config.yaml
num_hidden_layers: 8
hidden_act: "relu"
moe_layers: [0, 1, 2, 3, 4, 5, 6, 7]
routed_scale: 1.5
router_cosine_scale: 10.0
init_std_router: 0.0164
num_attention_heads: 9
head_dim: 64
vocab_size: 32000
norm: "rmsnorm"
parallel_block: false
init_std_o: 0.0216
max_grad_norm: 2.0
decay_fraction: 1.0
max_steps: 15882
Below are experts of layer 4 (counted from 0) of a mixture-of-experts language model. Rows are named router (the router's row for the expert), up (a neuron's input weights, with its number), down (a neuron's output weights, with its number) and show model dimensions 384-431. Each number is 128 + 24 x the weight over its row's rms, rounded and kept within 0 to 255. Numbers have three digits each.
After each expert's rows: "comes before" lists some tokens at least twice as common just after its tokens as in all text; "gets" lists some tokens that make up at least twice as much of what it gets as of all text. This comes from a sample of Wikipedia text that the model never trained on. Tokens count by the router's weight.

# expert 10
router:131133163123127127121125132130158128120166140115150160141132149137085092110169143146118113097114131139103132143144182117122140131115101124182158
up0:116169131068106110084133153118168129135113119141140133108136139075105149116129125140093117121149103110111141123097129115163104135174077100127173
down0:159169141118106163159084138115131135132133151133127158173104131141155111140137115091172133132125154138089101143124137169133097097118125139163136
up1:134137121148174142082120106157088113162140136140145094113136148138137109140158137123122127164121157143122121139128119098148131143110105167125147
down1:131173142091103121120150154169061108106112098112099113106142109098164133152167140071099141136117200123121133154149155132138128184143134109141177
up2:125131113099150132118122139154113125107154094147125129150141103135083095103136107125149081162145108107144136118134101082150147146098167143125071
down2:112132162092155090150124165117149170132148126111139160138085118113144111136165096104101168128111179177085097137133122121146113118117143156113123
up3:093137142110104156114145161150132134143112112141102170112164085129116113129140127110138137163189142135151143126119131109124089135170143165117104
down3:169147131124107140131126182151099147119145150111145130170104105159134105125098101144117138077098125147151130173139096139136133125168140136133135
up4:103083104149106111106128145105160140128115104106108151098100088120108132166122166153075151159100145088106151076089127151113183122150111137130094
down4:121071170140135106148145146137103122116111115167085150136128117120149170132111124106144134156111083164143110170118137113101148119102137123104090
up5:114165142095108129093143087155126127119176134136090162141107146136074138089103128141134115092109106147142157115182114113124135160150147147123181
down5:140147134132138144095133182134116127149076147086139120124116125120121093149089144163163157094163122124133134107156121111154112131098200133130134
up6:145135136102093146139120126131145171107114152112132135135108188132133145118123151109123088137145125133154147133123113120118149137118126143136133
down6:140153091124123117137188134122126134117125153163131108106151139127113121166174166185118086121145124163107096153151144102146140146112154177152148
up7:133154115091143121144193138134171107126170176101141133128174151153128134094147114096115112142132138145116120179158146155105111132129095126114131
down7:146136136099143165074132141159144121157100182119087133122118119107116110133102157107090134101132122139128095143129096127119141149131184123136143
up8:113123118122152121115118127151185078122160130162112132124120121113127116151080129138118090143081135117163134151098122112115134111125127168150133
down8:158134100104115139132136101130107091110174157138130055132134068174113113162162110131137118112150117148106117100160125122131091137118092069118089
up9:126156161136139092138109096098111089174148133123097115183128101098144125147184131147098077167145141110106149147093138136112124150152113105150143
down9:152133095137170111142140115168129101163140159106171127140143147152153077154153093125134115106165097117110122178118127119140138107148153114140157
up10:107149160149164108131127168115127121156140153139188125160159077102094121133126096148157117091131176138122155135093140128140117119108135135122124
down10:120128117101153115139104106183121115105085128089140146156122128104169144133148154116142143139154161168081105128133154131139130153188164135140129
up11:104105156123099137155127109093130148150145142128117095134117139098089079099167160159138114122117145135092167098113141110140108122116138096099113
down11:109143146135132103103137135113124121147093095115113163116129100193129167124125105077167096151121137091110140152126115142126152161164129106155136
up12:129088105098086156128101105092137145142155152098179157158142151113117086115125130074110172059097120132136151121140155087084103145113131115092121
down12:121150115178119135110098135115134094113129109110123114120129149121085146125088132157132112113110132156128150131135130085081067121108111143143139
up13:138131116128148131142091128144142098135130125113166116116155124141111123095167143165145113113184125150143136088095159148104154131114126131122100
down13:131154116142121109122139149128123130102129167113139126149118148132134119075098108120182111148157151153098108158093143163111135147160103126134126
up14:125145079138105132157116138120148136131144134133126127165109158123172106073130168132098108108132112129145146183162099119162159136135116141124105
down14:127085112097121107125148142121131164122142103159147094117097167110099119109178133129139129088111118146144117141116107142096158113170118120095130
up15:108154139129108147121065172136147115144101124134145137127139145147128099154125104126107110060164154129126134115158139138151129117123170143117100
down15:142097150132117102149140128097157144105126140118147185106115096149090100118114129133133116090146135128123114158105099159139126083114104168110160
up16:118082145132121123131106141137136144148146112083131145178123131106107093104120114107126188124135135152107138144128162132114115124117127149114140
down16:137147101122090084148111152177136148095102170107116126150140151129136074142140132142157138143129170145087121115137108144106102127155098127150108
up17:119131129067126140120116152174131161151146116160145110133117140074104120129101111152094151113110115171143126163126110116139132111146165152143104
down17:116154118089110135120116107142063160108115132127092134177130119107113126145133109145095154163128122141185133105113128100126138112136147150135105
up18:094102134163144123150120166121072157120090114108174125151110140100131153127123120128094135098167131146109100168098158080133142131137170115128116
down18:102152145130165098116149153102147118075074119098120122135113132111157149087115118123145147154093074116129128150132125167160114091143151112135126
up19:145133133118109108110114110147151152092133110116140111111091175137106149140124151143103138125142117126095138112128150133136170101135128146179139
down19:112080119143077122122127128134139118162119111131114101139103129129103138111137135094113070115113105138135124149107135132143133133097175160118142
comes before: " of", " to", " in", " and", " by", " for"
gets: ",", "ing", "ed", " used", " work", " use"

# expert 15
router:112124139130136125122131146139107129106123118134162136119113125137078118142158102136042122117103107136127124104205121130131103127134101112105187
up1:113130131114103111138160126129088138168112143124137108156183159156119116087117152158125127142105136130189134106144122130125129120129103141104120
down1:166118134098173132124108165126132142103119149120119078134108147172127139114127149118150100178123160112107123088096112136151120119118138120118175
up2:125097140113098150148109114153111141126146139147138100141104147108099116087128087084143098141131134101136079112143124097158162109141077143130145
down2:143105120135132120126119094143132063072177090164128169125091089091157123197077113131090112129129093139130072102116126154117121134128110134138124
up3:111140109161144131172102138151113134168124117168132101109129104119140142114145074129167090118098149153085124137135144073097135101111150105100083
down3:101126113134139151124134111121108108186088111156151134091141156112145139169161135167146135129143122125155151135133118155115146086108092101106092
up4:137146139117093098163087138110143150101149123157126077128068065156089087119137124144152113168074149136105128087109136125132159117131159107172138
down4:144123162148143147124127085098157170163106094119086134123174155084103143093137116118101110128153146148145096161158133142111118157086129133115102
up5:139135138152141120150131107190100118109119133129101169122118107112156124158106129118101131138132098064103117115166155125127115157111179159139124
down5:129161130128102122103133133127139145093120098126154138097117099136141114139156131146143150119158112083110155125125144104136091092126115136063159
up6:153110132117138173125132169135136124130140099082136155111140149119118111096123134128139069138103152150125151101133135119103115094095146143141121
down6:143112114131128150131152145104129125133119151124101146167158114081121097164060125180120090157132137156084159142107140132110122094164137146128135
up7:167155129124126115184122150118106125149095128117134115172134089140099095085122087132116106114111111117149111112148158105109153117093118149108100
down7:089111124100151128101135109077137083148161117158112120094142133146126153148179083104139111169132139114147109112086122143147106119159120132158154
up8:117116159111130143115096114139149124102105094143131116131125168103143099151148132143101122146103115157097101114106152127168135120131128091087122
down8:087116154093162134103104151111135134135110117121102131171143113105114141103167102145154119135101108116120128175060181151121097114152121119132124
up9:123151141149158111140104109155158113123114125100128098123149089137141075115147136134102087153151122120110095129156143103124134199136111137158131
down9:124101160126109130134075098122098111166124177161079124066136161140151107182099140176122093121083102133167171097077137125154119137112131108159161
up10:168078126109156126107109078134142116091117134156146105136145108124115072131149117127164155126109141110122125178177130096095114136154127148159156
down10:100143131145112121120119142123157149133161147112195135147093152094140110121161132157149157110104133161152102103086149122159157167147109150137090
up11:098102111125131146131143109144166130109120137116122108132072116129150090127136100164133178155122180128124103143173112142113094123111114122093155
down11:095110126142137100108104150108139141177117148121106128121127123118131126121138111109139162111125097103092177142069110144124137107146162140112141
up12:112186104108152087164163099103131113152143136167117124121132155162105129114148090124121156147107155108119157150141151149151111110162155078102168
down12:149153147120124151101113099177128116101120134152132089168106126145121134144120129126131081145117075157132095134094158143110149163166113072079086
up13:096100123111122136097103154112140107154094114086162163125140101157111132108100117140101118166127090106136081135101148125118135158155147128116129
down13:152165123105109114103066129193162154173125094110161123150077106131145143131109139132088157119098123123144138152173178149144068139129122152088147
up14:135118102141133163101110159135131136119108104104137095104128141136101148161097113114134185162140099109114093120137119121067113088198091133131135
down14:108161107124105090154088155093146163141132146081115122143119160134121165138136143130112146153124129124135118131103140067146141115127123108102139
up15:147141121126136141101105101131143136106098093089127119138127133106140108112125148136137117109117202158134147130135164093083095103140136144133178
down15:106136151175124140134126132159147144112097126148141121181118130138106129118076123132164127138148117124116102174173154101155089120151084120128164
up16:087127147141111112084100148181155080161066081126150115138125128106089126127102142127150098094138062126122100113135100152114181111106151135155138
down16:162093113123136121127155118106109096149068109113094145110119146155194086094116085104139132132150144137118113117136101143155120145156118122075111
up17:113177104121123149154105064116104177153142191139166106129154113143120101153133141116125142144144155174107155095132129102145160137103109148133128
down17:163119115182141095121118136132124123080147090122103155133161121122115094142100106171087157173127149136119132181144143105129124114120149119113110
up18:089125149152147129137152188132101141134117104117155115145160131131132140141154143154129131127093147163116143135133089124144128109110079101130133
down18:153129119128129120105137120123089127124086092111098100126128145165140154192122158088118145130108131123113144111126111154122125130090167168093120
up19:145116138067083147123145126136182142102157110145146132123102215155124100144132128117152123117109147132127128171129102109083123139087122141107114
down19:111142144128172109132125119100130150110158140134130103103132117164185194107119115142160144119099202140122124122125151140094122122142151133128134
up20:143145079145151128167141105140102115090132129129104122105129141135109168151121125090111121090118113125130123124111135144139130128110142148126170
down20:101117168119144111123131171136124120183095134130153129108148162116153167108120121119138106126162132137113148113109118094150145138120161129160167
comes before: " |", "\n", " ", " 0", ";", " 1"
gets: " |", " ", ";", " 0", " 1", " 2"

# expert 4
router:100128113145122111143120090133101139162160156135151138125123139154105120106135116106156127132097100147140099098144114121096115109136116115191154
up1:117114119113124124164134152134130150188106148114107124099137155156193120114123131102135124146150100101090131103116163115123093078134121116119145
down1:147142113100148166136125119134113121161201100137104158114108147146065124165142131097099126123088129166131147115115098142093141138129128123176157
up2:107120077155126140155103056095109106176120066142147125136122125110159120111130103119135155146084157129118131136148145107125130123148083137123090
down2:157102148099135090153158160120178139124174171101144115185132133151103089152087143102130155099149137187119138138098133131122128142129139081155124
up3:104167126180115082121130137161139152123152161105122125147102120149136155112133126160136144126096096136131120130069157158101122143130180096111165
down3:149154133139119134086076160130161124140104169164151162129172136110124095138162143126085108171147110119171140132168125154108119144193101135154128
up4:111135176112144138101140136167110142135152150131108098156129154173078146107111100155146127201122079141143126164125104162182130130103148146131155
down4:093113106118082075151130138142095083165154124140101129181123119183119106112120073134137152148155166132128124161117131113162115137134106143156186
up5:123130164140136146155076130119132095129106151148104126112107190137130163127116127154149123132139117120144149146146144162128144121145106181119144
down5:113101134130170119176131125079153078112113103133137136164121121128122137085158137194137116122152171170074098159136158151139165150147147122144130
up6:154108116117120136099125141100116110107094171173138135185158156157120136129144096146148127171126088179140098114120145153162144110094123114127122
down6:144126104104148050109132156164144140126091130108101106150162120113179111138119168107135143132117157151122123158144136095138121128161147120131115
up7:065104074129112146111129154128151136151092158125118087144170156130177111148141110136144112118134089130086146115135079101080066112159125121135107
down7:138146083104114127177142123087144088080139137146153138148049113129070150111115111162140133145149131133138107125112122106141078134110116167120119
up8:103162155142123124105108126101129127051111147136091157152152143124149144150147127102113064171111134154101120114110137098074131168137114138089149
down8:148136140128153132139125148095103132144146159140118114122122143086130134150155154117129119095119151112126088126101123109106086141162125155118135
up9:142177126133139147135133142133077177122140122092118099140107100119094129141136118145121147134089108141121091122051137075144132141136133162114154
down9:079093128108144155137143105086159123120136093138153131128151155101144099145161128103146120118119150092138130112139143111130136094150111123102165
up10:096155152148061137082160116082101100146147119113128128093116133100129101129108142136154152071145123123118119127095125152123101097167135139147117
down10:172117141157137119164172140146136142143136130118092114140143136132149136114172088162141081161166151105126098111139096105078154096078173140130148
up11:157112157152148094097113127135114167114099139150131100145121139079102094145089089121149117118077132164128158129141105096107116159071109086109134
down11:112140175143131143108159131128137144114091068144098152143139142131118122154138118088095077133134102091111079123110145122133106131127137109120120
up12:144146150133134123130120109189118157152114082185116121079140101149160183066104142121093127147108126139146122121138170143107106142137136122129122
down12:114122121129164151122123132124161154102086118139096130098120146086104145143150112149156109141109141130136104173110138130123133123111149163155071
up13:117171169136118129170118109127113101145141159125150130136104118108134101112118119110150097138122115107117085100141141143111159107123108130137150
down13:079109121144094184139150088110128150183152116140129154145130113075145155085109115135145113145123160067123151127103116112164128126141103142096081
up14:117130085145122123120098120078165131127111119149155101163123096145155149109124073096126095121114129129155103167128076118136176108135109133162146
down14:144138103124110127150110150157082133160168136136106112125117109101139168104133159098113145111076131168122168107153141121095119142124150134103156
up15:106107099135132100132126142143113100139108132154114080136109168104121142150119151072127146091140111139162168134139106107125124086144074155142154
down15:131098076147149116119108130106111102131112094104131156086118103134117111115123138135150143148122115121117171113081178136149151146160116157160095
up16:151091087119126121132104147114127110158162156152112103050132147128122133125132090127134167149142106131117100120121174150075132115136130117174170
down16:156134112148103144100178096140090111133142142148118133118123103145125125135100108148151125128104149134124108115097133155112130099162094106163099
up17:147116128136135138167083170158103115108126148116161107097130124115141077098109137126135096157122080142165115074102123121128135087119135095168126
down17:077141123131151114100116156084140117140114108110156102150130121152078092105167104090153117112097156173119119100104116126140143117120155112124141
up18:110143107170135132132146105133057137129126154158157124103174133157131131119121142133117126143098097140122084110141085089111157142151132068124150
down18:127142093114165142134144154144125080089166134149149125109150173112140168152151118106081093117145143112101141121127138149074127145101121126060152
up19:137131176082101105142125158156183114148138144115147122117127143165144124127132129123124124099105112138102139129106120126116151127120108162088086
down19:134148157113118125114136138095094134106132091174129131118111153162162187131146123099091168134151108106140123103150090162142130165131145139139075
up20:111135154117146124155141089123116136138134123175182122095150125171176099119085177140151117123118108182062165143119135119106147133099106096118136
down20:116195120107079145152141142128161148134092149112117086108116145143164161165153151126120161171078124140138100190172159140092087117127122165133109
comes before: "\n", " The", " In", " He", " he", " It"
gets: ".", ")", "\n", ",", " that", "\""

# expert 11
router:138120116125142105120140164143091097128155141145135140185118123131143110165107149125109085119129164104131102162129162134137138131129140103138141
up1:140117098122163115102140128122106115112141084113166158146121136074164163173147094138077130151071161134109124137126143173084126137159137134109146
down1:139123091179123145113095167137124104128119145164147118118154117134127152089115109148158146125159180127167106127141163102152156089178133118099098
up2:106085118152098119095123136090136132076112112123117134161177120097144098100138135099117152131173145144129114111100152098150108161133136133126127
down2:119151087128134133161160179092138153130109169163128145134118164143102114179080136149097097090116128155153103146142112149080143142166147100103113
up3:125108162124153100117120138169147189165138131143144120108141123100127168135089125143078143111121168114156116171158092118133153116109127104137093
down3:140164147110119159068114120117114126175144100156133153160146098122154166159153120135132112105145127126110143148116103121157135112102106129130124
up4:140102120173125153118154153135102166149075128144094124144154125138131133138124127100132168098141064130127177134138129102138122122135116127112136
down4:133144112147135116134142128143154139104128113103086118102176138121131128138081099132100122171126154113121144133093094116134127136157146164117143
up5:107115168082186108122108115117138135126130131132145111164089159146142142138117153132124082131181146114087172106147132115091134121181092083143139
down5:145145071112123133115138124130126137137111122116146163135125174111172112155154180124127179134126099117140106148148121113126119114154155176108112
up6:144175133106109107103096143112118119107157170075122135126114120136147120160103088093064104090120097144128132135122103113119143126116152137115119
down6:150122122124141120128143123112150143133121104119106082141134128110119158100106123127120114138172147114084127108153138122173102176170126109123102
up7:117126174139139136132107090153141116127115104126128125161097153135172140114129105118142126107129165185122098127119151132112113147115157143125141
down7:086112102144167133113118162141122142131166102135084126122152134094117142155136116129136161105106133135105141126113113102133143141136130143149107
up8:091103174131126079090099104143126089158136135122144176118151116060142131147136124161099074113138112175181122103168147137156091123151136112093132
down8:154132112153177163161087151136170107142133107092136094163174157152142096093128145106127129128118136125153082115133101160137113093056138081132096
up9:161132133182128094084093142126160137135136138119097166121110122104099088115214157093108128083131151175081150120089149136097112114090106087135084
down9:148138122126132178140110098094138117129118126094131137163127132122159108085130122125099145130153138108093108107143083136116127182151125147111134
up10:151155078105101168173119144129139143129156090173169149121164140127124137139120121144097128137123085107109079124159146136115124130179167102125131
down10:097145117111126086146148109132122144168130139116146113120141126158142109142150105139123110110121115104146137091121177115133124127143092146155189
up11:151143091175149147157127128097140147109122126108117093108174101152122157158116112109117140107137160089166135122114141104139145121156101107151139
down11:135113139125090163100114151102129131170119127155108132154099077072101107113086113147160145144120147160113146107099131115117081111119130109093110
up12:134136146126120113174140111112136125135128094134115134144145092111072083172147124133096141147111100106134098085094071121107160127152152136093151
down12:093099105139131124084064118139085114173131165113124104130119119142141149099155152138142147125112127168101142141124130117129131100086095148156122
up13:128095145123134178107149139070116107145122147102150153138091123183176116116136101113134155148138158165101089118137173131116096121093188110147160
down13:166115109128132116099124122159150147130103113138126122149108175141117193129132138130131111146089102164140137120096103090162117144129107134109153
up14:090106122088147138117111091156135114140106132179101102083111158100096124171120107190125065125138117120158126146121110094157107143135131098088123
down14:141105155114092152097099164153135145098125140121083087116114149167092105173099125118121139130086134160154112127114133094139106103084122154133136
up15:110153154109135094158177135110099123136145138172124115183164113146114124150097121156127162143127131130105115142147139166127145100164149134108118
down15:154136103131171176120143126121121164129082113135115137136096144137075130102138114116133173121157173123096151088083108128126131121108113093135141
up16:189114114092147100166134095157112157135142105102128126153147059100168135151165150076137088157089108162091157087096114138075105128110134165114122
down16:174123157123170149089149100148120147092087125126142108126128096113156102122086092124141148113088139136120178145133132116085143102132181120090127
up17:155079085115110119134140115129086136137112088149072159125196091088151100094153131157135100155137097119126118171094127132097117110120126135116099
down17:141104141126135081088101130119105141125097145087134172118106111120162155130141075082129119140147120150096091100117149132124132103113135150120122
up18:142149152091099063116172118139133131085169110129114142135086115100147136151105154089152126127146101118146111133154158150106158148116116144095107
down18:133133130173134104116133163129095155149145143155135138102146157105135165126162122130154109120126142140087095096153096131139084115159133135117087
up19:144113106136107095154109150167115114145116166197111169132136152175159156152132106153114096122163118118107123086113116139112086117124155132103143
down19:120111150129115143097135148142126112137117118094132168161154157109118129122076140129137136097095101102153115119169157106109071148127092125151131
up20:122111118163133150116116162150144126119094167139124088137138192113119120082136090148157122171110145081125140109082141108142145127129094056129134
down20:137144161134141135124160124139136133146114091110128116119133158121148105150143173111120131134163100172125118129147143116116152114121147115123125
comes before: " the", " a", "s", " his", " an", " \""
gets: " of", ":", " to", " by", " for", " as"

# expert 12
router:116107126134094155113142106116184096114127157112140130093149132140163126161122074151048106169104121163109104143132117099127148099121134094130107
up1:180163120090137153130117134133121147125108129098121121150131067194130149141133138115100112161145142100169095109125118100171138084131167153161144
down1:115129163124101133116132124101165163111165105105107140124118121133134116135094154156167163096102102093168126100116133120166129115141153128049129
up2:116160160067121107091149158129142127078101140118133141135116148138165154145124137103131137122111108110142094157112136156114152136123124134154112
down2:105130122124122108155135132119124138135151115116099113105132126112138134106100116128113123093088083166090152152133098112138134157126132109125103
up3:136130132115120182112168140150126091114083095104164126177096093187154126180150109142086132155140115145105111104106140116137113103147139120094138
down3:104108115094110136137111114115120146140148150150146110090154141105149082114138120108123119111125136140142103130130099118116138130105153133089135
up4:125160133137113132145146114155174085176133111099116113096162141100118148149142144149142122130150133101140135121089105106157105110158136136120109
down4:135142134105189141135131106134121110125098117103128136122135153117172119104153129139139122157161113093115171108167125113100104154060144142080118
up5:147101150113153103163132098166131128126100133135147146104132118162138072117105133098160094125079127123131144089153142144141119111093159151141102
down5:139122083109125130134149101143088142131131148129144112137113132165151163145176113078130161116136101094094125151144112145147115104152076128108126
up6:154136139137128122129129166156171138139158135122083138129102133104164121133113142146121113094106128133128143061123157165135146116118117090141136
down6:129096084165156139107117097140141086096134124088112152164128061133162142160123135103159146105114155181109135098126120130168116111160107173132177
up7:111133084114109158156151123135156111130146136093135126120136153142135123166101160116108110106097149086129109142123138137093133105102124126118138
down7:104152113164112140103159123103077127104155117126128114163118153128127081112178099137105139133171104177127130120155146115126086120118096138148132
up8:144108131100135120127170111153151171096129138165135139082115139135130153146128120106115152119107110073147125131114134115136115115097146108187120
down8:171134121093149153106134122191120116164095130162131154115137143117112155143118117152154125072105114128132153098159133111100105116116143155119150
up9:128131137111144136106157156113150154106119084147083075083125185068120127162102099163125096111138135130146118123101128125146105123131133122119136
down9:141123078161105165139140097087148099135148156161128196104114131170120084077181145125140097130156121135074092106184108124115138138117141143125115
up10:147130143123099091135164097109138109180105127130102106152146131112184183130127143127111149109093107153134097142145124125125127123144101141118117
down10:132125137137155159160101081134106110110132132115101115141144146088154137141110141134145104122168130064160130144144162133085169155101148087118104
up11:140127141162114111138087149134178116168106123113107148125115153151112109102090104127123167125132142163118132097141143119129131128074130139132124
down11:078181137095139136157155167076174129153094122148116143141128097145133151105143165137123106149138151169120141105121143086103107108138107134086127
up12:118188103161181154146061111144113102115084132106152120097102126126166131121112134156093153113168121111137136127130126078184098122144147152175106
down12:150118130099116139115142151152130134155161104137107119126155133090097137157134142134102177126098129152103141067161139126117146138137133115163130
up13:148160150160161089087157120158161146111143113127100108141113140140125121113169099096114154079108094128120126174154063110087136114143126130152145
down13:066130181109133115102124150170139186106145091166147115170140152118102128118122132146094093135099107165133154106114140130112163140082109139105118
up14:104119111176156122113154134152125136134116146100083085101129110160134106104120126074108142115097100119143079099144093121126131079124086108146158
down14:113127125161166146169121112095121184134108130163113117128145114118128115156151115158134123152112128126151090144127162139127180114082105111119143
up15:132109112116183126140136159156125152115096113132100114140112114141153150100183121098135118163107151160124123122129111100111113100101158139093133
down15:155138169076106160130127145117127146140134155130147107157175124125135095141157123120097137139135149182146172143162113144116113136135141149085161
up16:093127121098133128109131139143107098147121151164111081113098160166125111103117093148137129164141096120089130131136115115107113130144190072148120
down16:093125141142125167123113105167127140142107103120104124116177104089145136095178119139107148176126116143075122138106117109124121163116100150129115
up17:149135163058140157148132102140179164112108118156138126144114132135115120164142149105116109151115112140136093131149121125112090124128127080151103
down17:144144140083132133106134175094107132153144107095129134129091141093134093148135132154114134128143146135123119133131137120117109156126091073135120
up18:130130077128112186133121091164143132146105155142127160139131179121159137162143113154143147132093082091137101137105158103124138099121126114095091
down18:121159121120124100135096112119166122120111132110149157117128140095114132072134124159099142148130160117114161111093106117133148134130142178141156
up19:120113164129166119118139150090125124086120139168146153123123109154180129116117120103139071114133140122144110169146073145120105140162140103108128
down19:132116168125093130131102144086118081134155108074073127144152098147143098099121123104130125167103119097137125103132112122121170133118167182069119
up20:122135091106100095117116133130127109103097085138113155151122114129102119135116156132139137122113151122132154133151111117096110142160136118142148
down20:143158112125090090130111103092158111138186140130137131136115116128148140108138126139161160152103096136128149138110130151137057116161116115119110
comes before: "\n", "|", "-", "==", ":", "==="
gets: "\n", "==", "===", " ==", "=", " ="

# expert 6
router:114129117117114103123122112128153147127131075135083138107157149123105115120162059152095091147145110160118112116190134122104125132123136142166152
up1:147140088118120108110138142155124113151117114141098120135114115102165180122165162161153154143124139132100111095147136131128131141101081105108150
down1:091131155150121112140135161134135100138126109126109068114112123136116112159112125094151083173105150103135148110107161136113098147161131137125140
up2:076092107125089139143091153141131114117130075127115123157145124168095099082111111173083150133186150133117072139148146120113106121136108100152143
down2:144163129133146118139107086125066100130120116153119153136132130092121118128164169141094125093138161142119131105111075138137128100110117109066147
up3:113142124107088156129085187072109090123127113129089128124104129095154169152139143159096154179114076097126130156146153106123126141119111102077140
down3:076164120099110115085144141146120139115132097127114113163115147159111112136142127131139113109114098107116136124160104116168083118119117134122163
up4:096095135123152089119164127144143133152106153168113112160128086110099101141080122122090113071164122156116110138128132126107145103179097118172108
down4:093126115056159135113124138131107109132112132130144110121116112102143115177116140142115078149141107081114131132152120127125108114083118115185192
up5:145114139138160187133138126107128151136117116140121072156153162132137122138146135151129121104136145128158122111093156084150092137123132091135182
down5:149102112123123119142136113140117139145105128123081101126088157154061134142106117140130073116101084098138113092048102104111142102128108130129127
up6:159145165150101114098111114145147126115123159118067119124117101142105120096146151119119122134125147131125152115114128104102133138140098123135145
down6:148115086146136117140098158120097070107148098145136120136096139139133118164109158133096133152097163124116107138156146143156108129097114081118140
up7:125177138164109138141112129099121059171134135093096125180151136141157151148168115121122125126083133125175114117140157127136092104137126148148139
down7:125166174130094136124124137089103157134132080171145149128115076138122172131118104129076128128152140163127101098105095147153147145071121139160120
up8:125145112135107121142106095116115108131133136143112139144140140079123107135147129150129105095159112125128173105130169093117136122110129091156200
down8:127109128115133126122133103119128123069167159134147168117110091110176139101103138138146122122132135157166114168130114132134106153118114114151129
up9:122144160119134137141121163145088184168124140106180117085115130105121101109111145101159154129115093135151160116096145101140137147160105143152150
down9:111146170122127119139098126118169145147136158145136116145152101128107113132116136104140115120088104122172147119141097126137111130146109159122137
up10:155169172125151129108169111133132126122131127144135118132179135124109134081109109136134136108144125108126117134139147094163127144142139145136159
down10:167154119137151127110156122104120102115105110112143174172140130147130125144131107117140069118162181093138154125160114061171111135171113132177165
up11:122142090127134089127107097110126151151169130139108142103125187125154166113122132123104142085137102098120113104095115129131142156138135098116136
down11:139131106096157150091142154087112128126108106110107099058131179139158160142168108110102128124115162109136143166140172160119124116140138165118107
up12:137138128159126116115147111115160164097114109141140140111148170105154156166137164139118111129113090177124139110154092132121160135102130142124127
down12:124177128131100100146149095122098130119121119120161128113122080129113121152128107137101120115096138088125116107122177109144175173136132125143140
up13:132152119138094135102118164091145096132094104135115119119163141102139141169139129116107085096113138153150180144125141120146114115128115079126101
down13:153130121144106123137133103133129117112110126142112145124121124104147138127117117124109113165151101124117110131094105142162132081133117084113136
up14:120138082075106088132165101122111142123163136129113143094159108139147105141119109144151116146111143099158141099117143165149114151114086131146129
down14:158148108114065124155133137136152085110121086116127117093115134117131176135127149127120142120109135123112133112135148158177094073110146108124119
up15:145132152089127152104133102134120141109129151089095141146116080075134096189102107121127131126085148099104114109122075145189143076172100080096128
down15:155105138148150144136132110089148121116104135106112188136137126086151116115151145097110104136121113116103123095139137157171076120098112097094136
up16:101131133109151110165152122137148159137101165100139157148133162093134130135102122134101098109135096150121094109082143128096172132132111136105190
down16:139137101144125166096131153125142117105124115156100126101156133117163116110133137083117139117118080131128124139107135138181142103148099120155098
up17:181131126112089133125120087142138144116138157092114123135130102147129141122128144122113105147166146133165116147141115126120131186128151109089160
down17:137125135136180098126122151121176143138123122107119127145174144140124156130148143130131108113127125132144108160129142131110159132146077105122102
up18:142100137155147147083127126153163129199144151133137126120130115144138177176132100153150129069137138186090148138146151111144129115171123107129154
down18:138089112165139102145103081132143138146130058125088139123109119166082166120133142114164149124104093112138111105136145117121110120164124140114159
up19:109125115157077142119111144131157157111128141154110123072209144126151118097154128133122108096113105104121132101141143177098105135131159143149158
down19:147137136172177149087112161143146122146115181116155123133119114139138079133122164147085101149135121102086107179146137107120129144156135133104106
up20:120117165130099158086117120175158124118117120153138118155094112114145145115121133128144094155127168135136138090108119133167142149111117128107112
down20:151146153151105122128131163163131143131151117127142127122085095107129150153087149093150133140130143096118100143153119115111116126087077117110169
comes before: " the", " a", " his", "born", " June", " October"
gets: " in", " (", " \"", " on", " In", " of"